From a checkpoint of a small mixture-of-experts model trained on Wikipedia.
Size: 9 layers, vocabulary 32768, 51.2M parameters.
Training: a variant of Muon for the experts, 644M tokens.
Below are experts of layer 5 (counted from 0) of a mixture-of-experts language model. Rows are named router (the router's row for the expert), gate (a neuron's input weights, with its number), up (a neuron's input weights, with its number), down (a neuron's output weights, with its number) and show model dimensions 80-119. Each number is 200 + 20 x the weight over its row's rms, rounded and kept within 0 to 999.
After each expert's rows: "raises" lists some tokens whose logits its average output raises strongly, later layers aside. This comes from a sample of Wikipedia text that the model never trained on.

# expert 6
router,209,200,205,223,217,212,188,198,197,185,234,182,180,167,161,209,224,194,217,186,199,174,220,184,212,224,239,202,220,208,170,209,226,208,195,185,201,182,193,174
gate0,248,170,174,209,189,201,185,178,181,195,236,194,196,208,214,213,204,192,214,216,227,187,195,204,176,197,192,190,198,217,183,175,213,230,190,161,184,203,202,206
up0,224,182,202,233,175,198,198,205,189,182,247,203,208,194,206,194,194,170,202,179,210,202,203,225,193,218,170,194,176,207,227,171,195,215,200,205,221,173,205,199
down0,217,189,186,192,195,161,164,248,187,207,203,198,182,204,200,220,208,195,178,200,174,216,204,197,186,147,196,193,186,247,231,231,173,218,203,209,182,186,184,148
gate1,216,212,210,251,200,190,211,221,185,203,222,165,186,184,222,179,224,224,197,182,219,172,214,183,196,230,187,186,234,203,197,158,190,196,194,220,193,163,209,193
up1,182,188,205,204,204,203,196,195,231,210,210,218,197,210,158,208,214,190,189,236,197,198,191,224,215,218,178,171,158,163,211,169,202,198,173,166,217,232,241,193
down1,182,194,202,224,235,212,211,186,206,246,206,232,190,232,221,180,178,185,212,174,210,184,185,199,202,196,197,182,207,207,225,197,217,190,225,231,176,214,201,184
gate2,209,225,192,204,181,203,253,194,187,243,163,182,241,199,189,198,199,247,213,193,208,190,205,157,197,217,160,213,214,178,202,194,211,193,173,209,202,221,182,210
up2,252,205,158,184,213,183,210,205,200,172,213,189,213,222,187,182,220,176,219,203,203,220,205,213,170,202,179,210,191,181,196,201,179,181,185,233,185,194,214,201
down2,186,196,174,174,208,236,205,189,186,191,212,196,164,210,162,178,228,182,179,210,186,235,225,231,176,188,228,228,232,220,208,225,209,201,215,212,183,205,228,200
gate3,199,196,201,169,218,200,174,201,196,196,204,213,207,252,207,240,230,165,226,214,209,208,205,198,173,202,181,205,201,186,177,194,163,221,201,199,197,198,206,201
up3,181,198,173,203,210,180,199,207,203,173,211,198,189,201,194,199,191,175,210,168,196,206,191,172,181,209,205,184,192,226,195,223,170,171,228,164,203,182,179,166
down3,198,219,183,195,214,213,184,213,189,165,170,150,222,207,221,199,223,182,199,221,189,233,187,198,211,207,207,203,209,213,214,192,195,206,213,195,216,192,215,180
raises: " and", " of", ",", " for", " in", "."

# expert 0
router,214,176,217,216,199,221,214,192,220,184,185,214,229,203,199,215,220,225,274,164,201,183,204,200,215,174,200,208,182,207,211,198,178,187,186,205,180,185,171,173
gate0,230,165,203,160,186,208,228,210,164,203,180,220,177,217,190,202,224,241,191,181,203,185,231,209,196,185,213,181,157,185,184,189,184,180,204,177,219,200,187,191
up0,203,216,216,201,195,212,214,224,201,187,195,177,225,182,214,221,201,161,218,219,213,168,212,198,192,210,165,166,186,206,180,199,161,196,198,184,189,210,183,177
down0,216,234,208,191,229,218,220,190,219,193,210,202,203,225,209,205,195,207,189,168,210,199,195,235,196,187,206,196,181,192,231,204,216,211,189,185,248,207,203,176
gate1,171,189,201,173,184,203,192,227,211,201,210,255,206,205,170,192,216,223,208,162,205,216,182,198,189,185,198,240,198,185,199,217,171,219,209,184,186,217,195,198
up1,194,201,230,182,190,171,247,207,208,187,151,168,201,232,197,170,205,180,191,203,189,189,195,192,226,210,192,193,189,193,161,198,230,228,198,164,227,181,267,221
down1,162,198,236,173,210,209,224,226,216,219,201,183,196,219,152,196,226,189,202,195,201,173,164,199,233,193,200,175,215,208,185,169,199,229,193,191,186,203,213,196
gate2,179,171,223,227,207,198,192,203,214,227,171,214,181,191,145,203,207,183,201,185,217,210,180,227,183,215,193,181,186,170,218,208,188,207,180,188,239,191,197,187
up2,204,208,190,213,206,192,179,178,172,181,198,230,179,210,187,170,202,213,187,193,179,199,181,183,226,174,164,164,182,194,171,196,197,205,211,170,229,197,169,196
down2,204,206,216,188,163,208,181,206,220,187,216,198,193,196,197,188,240,165,191,207,179,224,198,175,215,196,173,148,192,195,207,221,219,189,218,180,196,204,201,203
gate3,208,152,203,224,194,218,175,213,202,184,167,176,177,189,215,193,225,232,181,237,195,190,187,173,198,181,199,192,172,215,207,201,216,199,179,178,189,165,171,230
up3,198,220,213,207,177,213,213,221,185,196,217,196,205,207,212,216,173,195,218,199,219,191,197,193,189,193,186,180,210,202,214,210,218,203,188,211,186,209,189,191
down3,185,191,232,227,207,200,204,209,184,223,254,197,224,208,207,197,186,180,161,186,179,224,213,198,188,178,203,176,194,192,183,182,238,230,215,175,207,210,205,231
raises: "-", "ic", "at", "os", "an", "al"

# expert 7
router,194,186,203,177,212,193,209,209,168,196,188,204,199,204,191,180,235,187,217,214,225,208,177,193,177,187,190,230,172,163,176,173,181,223,204,184,194,211,175,197
gate0,179,172,220,176,221,219,191,234,184,205,198,232,205,184,212,159,206,200,190,206,248,197,203,192,194,182,222,213,186,208,174,200,192,196,210,181,204,191,205,179
up0,179,213,183,188,223,240,210,199,236,180,196,211,207,214,171,195,205,228,193,216,198,216,220,185,202,192,191,185,204,210,199,202,173,182,169,202,192,212,163,192
down0,163,228,201,214,212,198,179,203,199,183,206,188,228,207,220,226,194,194,181,216,214,208,180,178,195,241,187,214,200,207,196,214,204,185,166,195,196,188,195,181
gate1,202,199,204,208,208,195,200,187,184,164,205,195,158,197,219,219,150,212,179,202,195,210,192,209,215,197,226,194,172,188,222,160,182,204,198,201,198,219,202,215
up1,175,190,213,213,185,204,167,162,218,185,238,219,192,180,216,164,202,160,193,182,195,213,189,189,233,199,206,175,182,224,189,180,210,216,182,196,166,211,209,200
down1,224,199,217,190,201,191,177,196,190,180,168,207,128,256,164,207,188,158,187,222,193,191,200,175,200,201,178,180,217,211,208,225,223,209,191,227,188,196,204,198
gate2,199,208,206,185,208,194,234,232,180,196,206,223,194,186,209,199,174,220,184,208,206,190,163,178,205,192,200,218,212,195,178,205,167,252,193,181,202,230,202,219
up2,195,219,204,181,226,235,183,161,204,161,210,214,202,208,189,163,200,222,225,176,205,199,180,144,200,229,172,213,197,179,189,197,147,226,195,201,190,179,198,223
down2,214,177,201,204,209,198,241,171,220,198,230,219,182,186,226,201,197,201,182,165,194,212,165,199,215,196,204,193,208,226,160,225,206,207,216,201,200,183,236,181
gate3,214,182,181,207,212,184,196,202,211,152,174,181,163,193,212,232,203,189,166,182,215,260,215,191,209,171,165,221,193,215,206,198,193,192,196,187,187,186,177,210
up3,173,234,204,217,208,217,213,216,163,199,207,225,187,222,201,206,206,203,220,211,214,215,224,217,215,199,189,215,169,200,143,179,196,207,176,188,201,199,196,188
down3,192,215,206,182,220,220,199,195,199,185,202,210,231,193,234,198,177,195,200,189,185,212,172,164,176,192,186,211,204,205,199,201,247,189,166,192,235,184,185,165
raises: ",", ".", "c", "\n", "N", " in"

# expert 3
router,206,170,218,205,196,211,197,218,234,202,231,176,197,237,192,194,216,202,226,204,206,181,222,196,199,193,193,185,195,196,219,208,179,195,192,193,162,181,194,198
gate0,240,222,181,198,194,172,187,161,185,198,208,211,178,221,225,214,220,221,219,214,193,188,192,209,197,223,195,168,201,180,174,198,190,181,219,198,213,194,210,181
up0,158,173,222,170,178,197,176,207,188,203,238,203,221,179,218,209,197,164,194,195,210,200,220,153,247,185,204,163,202,182,201,212,201,198,203,199,188,203,198,228
down0,230,192,220,209,199,248,240,222,221,193,208,203,228,226,196,202,188,201,186,208,197,202,201,216,194,218,171,199,191,189,182,168,194,167,176,227,137,205,212,214
gate1,181,170,209,205,207,182,229,186,184,202,204,189,252,210,185,186,216,191,186,202,206,198,213,212,169,185,177,199,212,216,199,230,185,188,215,180,195,169,190,168
up1,174,196,201,215,192,173,199,224,150,223,203,186,161,205,193,216,219,207,189,200,204,176,181,164,223,245,210,208,168,204,178,206,197,207,192,177,211,221,203,221
down1,180,199,227,163,240,196,181,190,223,189,188,201,182,190,214,204,218,165,189,214,153,207,164,224,228,201,167,203,201,245,221,204,179,193,161,217,211,160,218,165
gate2,191,202,209,203,229,188,196,204,167,197,196,185,234,190,200,212,208,186,192,179,171,210,214,179,215,251,198,173,226,208,229,171,212,172,200,197,243,191,214,201
up2,181,193,207,215,184,201,191,210,194,171,184,192,222,176,185,194,217,183,204,182,178,180,222,218,171,168,227,154,195,193,185,228,154,174,192,185,203,165,188,211
down2,177,197,219,239,170,182,200,204,212,173,217,190,210,222,213,216,199,232,201,165,177,195,196,210,236,233,184,184,204,191,221,192,197,207,236,193,174,180,173,202
gate3,179,224,227,203,170,165,236,233,204,230,194,199,213,185,179,226,215,202,227,201,215,183,214,190,183,199,188,217,259,179,215,202,199,167,162,201,196,222,215,163
up3,221,210,213,207,244,205,166,207,204,174,176,206,228,225,199,195,206,185,199,203,201,231,165,218,216,206,224,210,187,198,187,193,188,180,235,173,167,228,157,206
down3,213,195,202,242,172,187,197,218,196,201,210,186,213,211,197,180,159,197,174,182,180,198,173,228,136,229,206,165,184,189,201,214,205,213,227,210,218,186,169,167
raises: "-", "ay", ",", "ol", "im", "id"

# expert 5
router,216,163,227,200,187,247,169,237,175,173,205,183,188,205,213,172,196,192,207,250,169,221,201,211,164,154,215,225,201,218,203,199,222,202,197,238,195,161,214,175
gate0,171,218,188,199,196,205,208,188,201,188,185,220,224,216,181,203,211,181,200,220,173,209,206,222,185,191,179,203,157,211,201,195,213,236,203,218,195,219,182,139
up0,175,195,184,222,175,202,211,217,158,213,213,242,241,208,177,207,193,198,201,218,203,196,202,157,163,223,211,206,151,231,206,196,195,247,210,194,219,216,195,161
down0,229,199,214,192,184,202,188,244,188,191,170,215,161,187,204,172,223,203,184,197,140,210,219,176,191,225,205,207,204,230,191,223,223,187,184,237,226,185,218,201
gate1,177,191,196,189,236,202,246,166,217,167,225,207,185,204,190,217,199,179,186,199,231,184,265,186,229,228,199,201,228,207,187,159,178,223,191,187,208,197,203,208
up1,196,207,179,194,217,215,185,206,217,198,218,193,176,169,217,228,198,214,186,208,217,195,234,215,148,177,202,178,208,207,188,207,173,189,181,206,199,195,190,187
down1,221,236,160,192,196,210,192,200,218,217,207,197,189,211,227,183,128,196,206,237,192,174,213,166,212,194,194,242,240,190,239,179,185,217,226,198,174,203,184,177
gate2,225,172,182,213,185,205,221,180,209,171,235,235,199,238,195,185,232,192,186,220,201,174,205,191,202,195,193,185,207,169,206,218,202,216,190,217,217,249,179,216
up2,195,213,199,210,180,232,225,183,206,217,183,182,219,146,223,223,249,201,217,175,216,192,190,187,209,212,227,213,171,227,186,184,189,195,196,199,158,193,198,229
down2,186,223,198,213,200,202,210,184,184,198,191,195,210,224,207,198,231,205,206,183,200,237,188,174,173,223,205,215,184,180,191,201,197,242,198,202,193,219,198,206
gate3,197,190,222,191,166,215,164,188,249,209,167,158,190,176,214,224,202,177,142,155,209,214,196,198,203,227,225,197,177,194,192,192,209,235,205,211,213,238,237,193
up3,158,210,148,197,201,217,209,197,185,191,191,214,152,228,194,214,194,206,197,191,159,155,212,196,226,180,216,208,210,221,198,207,177,158,203,183,222,184,167,205
down3,194,160,172,220,189,190,181,202,181,217,212,205,228,216,201,206,217,225,207,160,201,155,197,209,225,208,198,209,195,184,174,209,243,211,208,178,191,190,189,178
raises: "\n", "|", "===", " The", "-", "=="

# expert 1
router,198,191,220,202,210,229,176,202,190,202,195,191,187,224,189,215,196,172,228,184,220,184,192,202,212,167,231,166,173,227,182,197,195,204,198,187,199,193,221,195
gate0,214,172,205,206,186,212,208,201,184,149,182,194,208,178,165,220,182,177,220,218,185,235,223,236,174,197,149,207,193,189,263,235,214,208,210,185,212,225,184,191
up0,180,218,198,215,224,217,178,241,189,216,193,230,208,198,193,215,180,179,209,211,227,183,221,211,193,171,185,198,197,235,149,185,183,225,226,178,207,179,206,243
down0,170,213,196,186,181,191,206,177,182,227,227,197,164,206,199,233,167,206,169,195,213,188,203,227,217,153,242,232,184,213,175,174,178,203,203,212,163,182,166,219
gate1,211,206,245,199,231,196,194,178,181,167,194,195,198,172,196,224,204,185,214,189,207,216,232,199,202,188,187,179,165,133,182,186,194,203,182,219,227,268,207,208
up1,229,191,170,169,199,208,207,188,204,203,204,232,186,229,216,194,198,201,199,196,187,184,208,207,201,210,193,202,160,241,184,235,178,172,199,202,216,181,184,174
down1,193,197,212,218,200,169,216,193,213,188,193,168,201,160,193,212,203,226,204,201,196,206,222,185,206,196,202,206,162,199,188,194,223,230,185,209,237,228,192,243
gate2,167,202,205,182,217,210,233,203,162,219,216,210,200,201,177,205,234,196,209,215,187,212,210,209,201,223,188,179,202,158,168,228,179,203,175,205,178,213,230,199
up2,172,209,176,157,195,183,217,171,216,192,204,238,224,205,165,172,216,174,193,222,206,184,223,201,183,227,167,203,155,207,183,260,231,187,209,220,181,196,218,215
down2,205,228,216,201,185,179,190,199,208,193,173,202,260,209,166,197,202,245,251,206,207,210,234,189,181,220,163,208,207,207,199,202,205,199,215,233,212,222,201,194
gate3,196,181,174,240,138,174,199,198,172,187,222,165,199,221,206,210,195,180,193,209,167,188,189,198,209,202,154,168,202,222,192,195,194,231,162,200,194,208,167,228
up3,213,190,219,233,229,204,206,214,199,203,179,238,188,173,206,164,216,210,203,184,160,198,210,191,160,179,192,199,224,210,205,181,176,226,175,190,201,235,193,166
down3,199,178,219,166,210,182,201,174,258,217,217,190,203,194,184,236,212,227,207,219,204,184,238,209,197,198,181,205,207,187,190,224,230,204,226,203,219,192,218,196
raises: ",", ".", " and", "\n", " (", " in"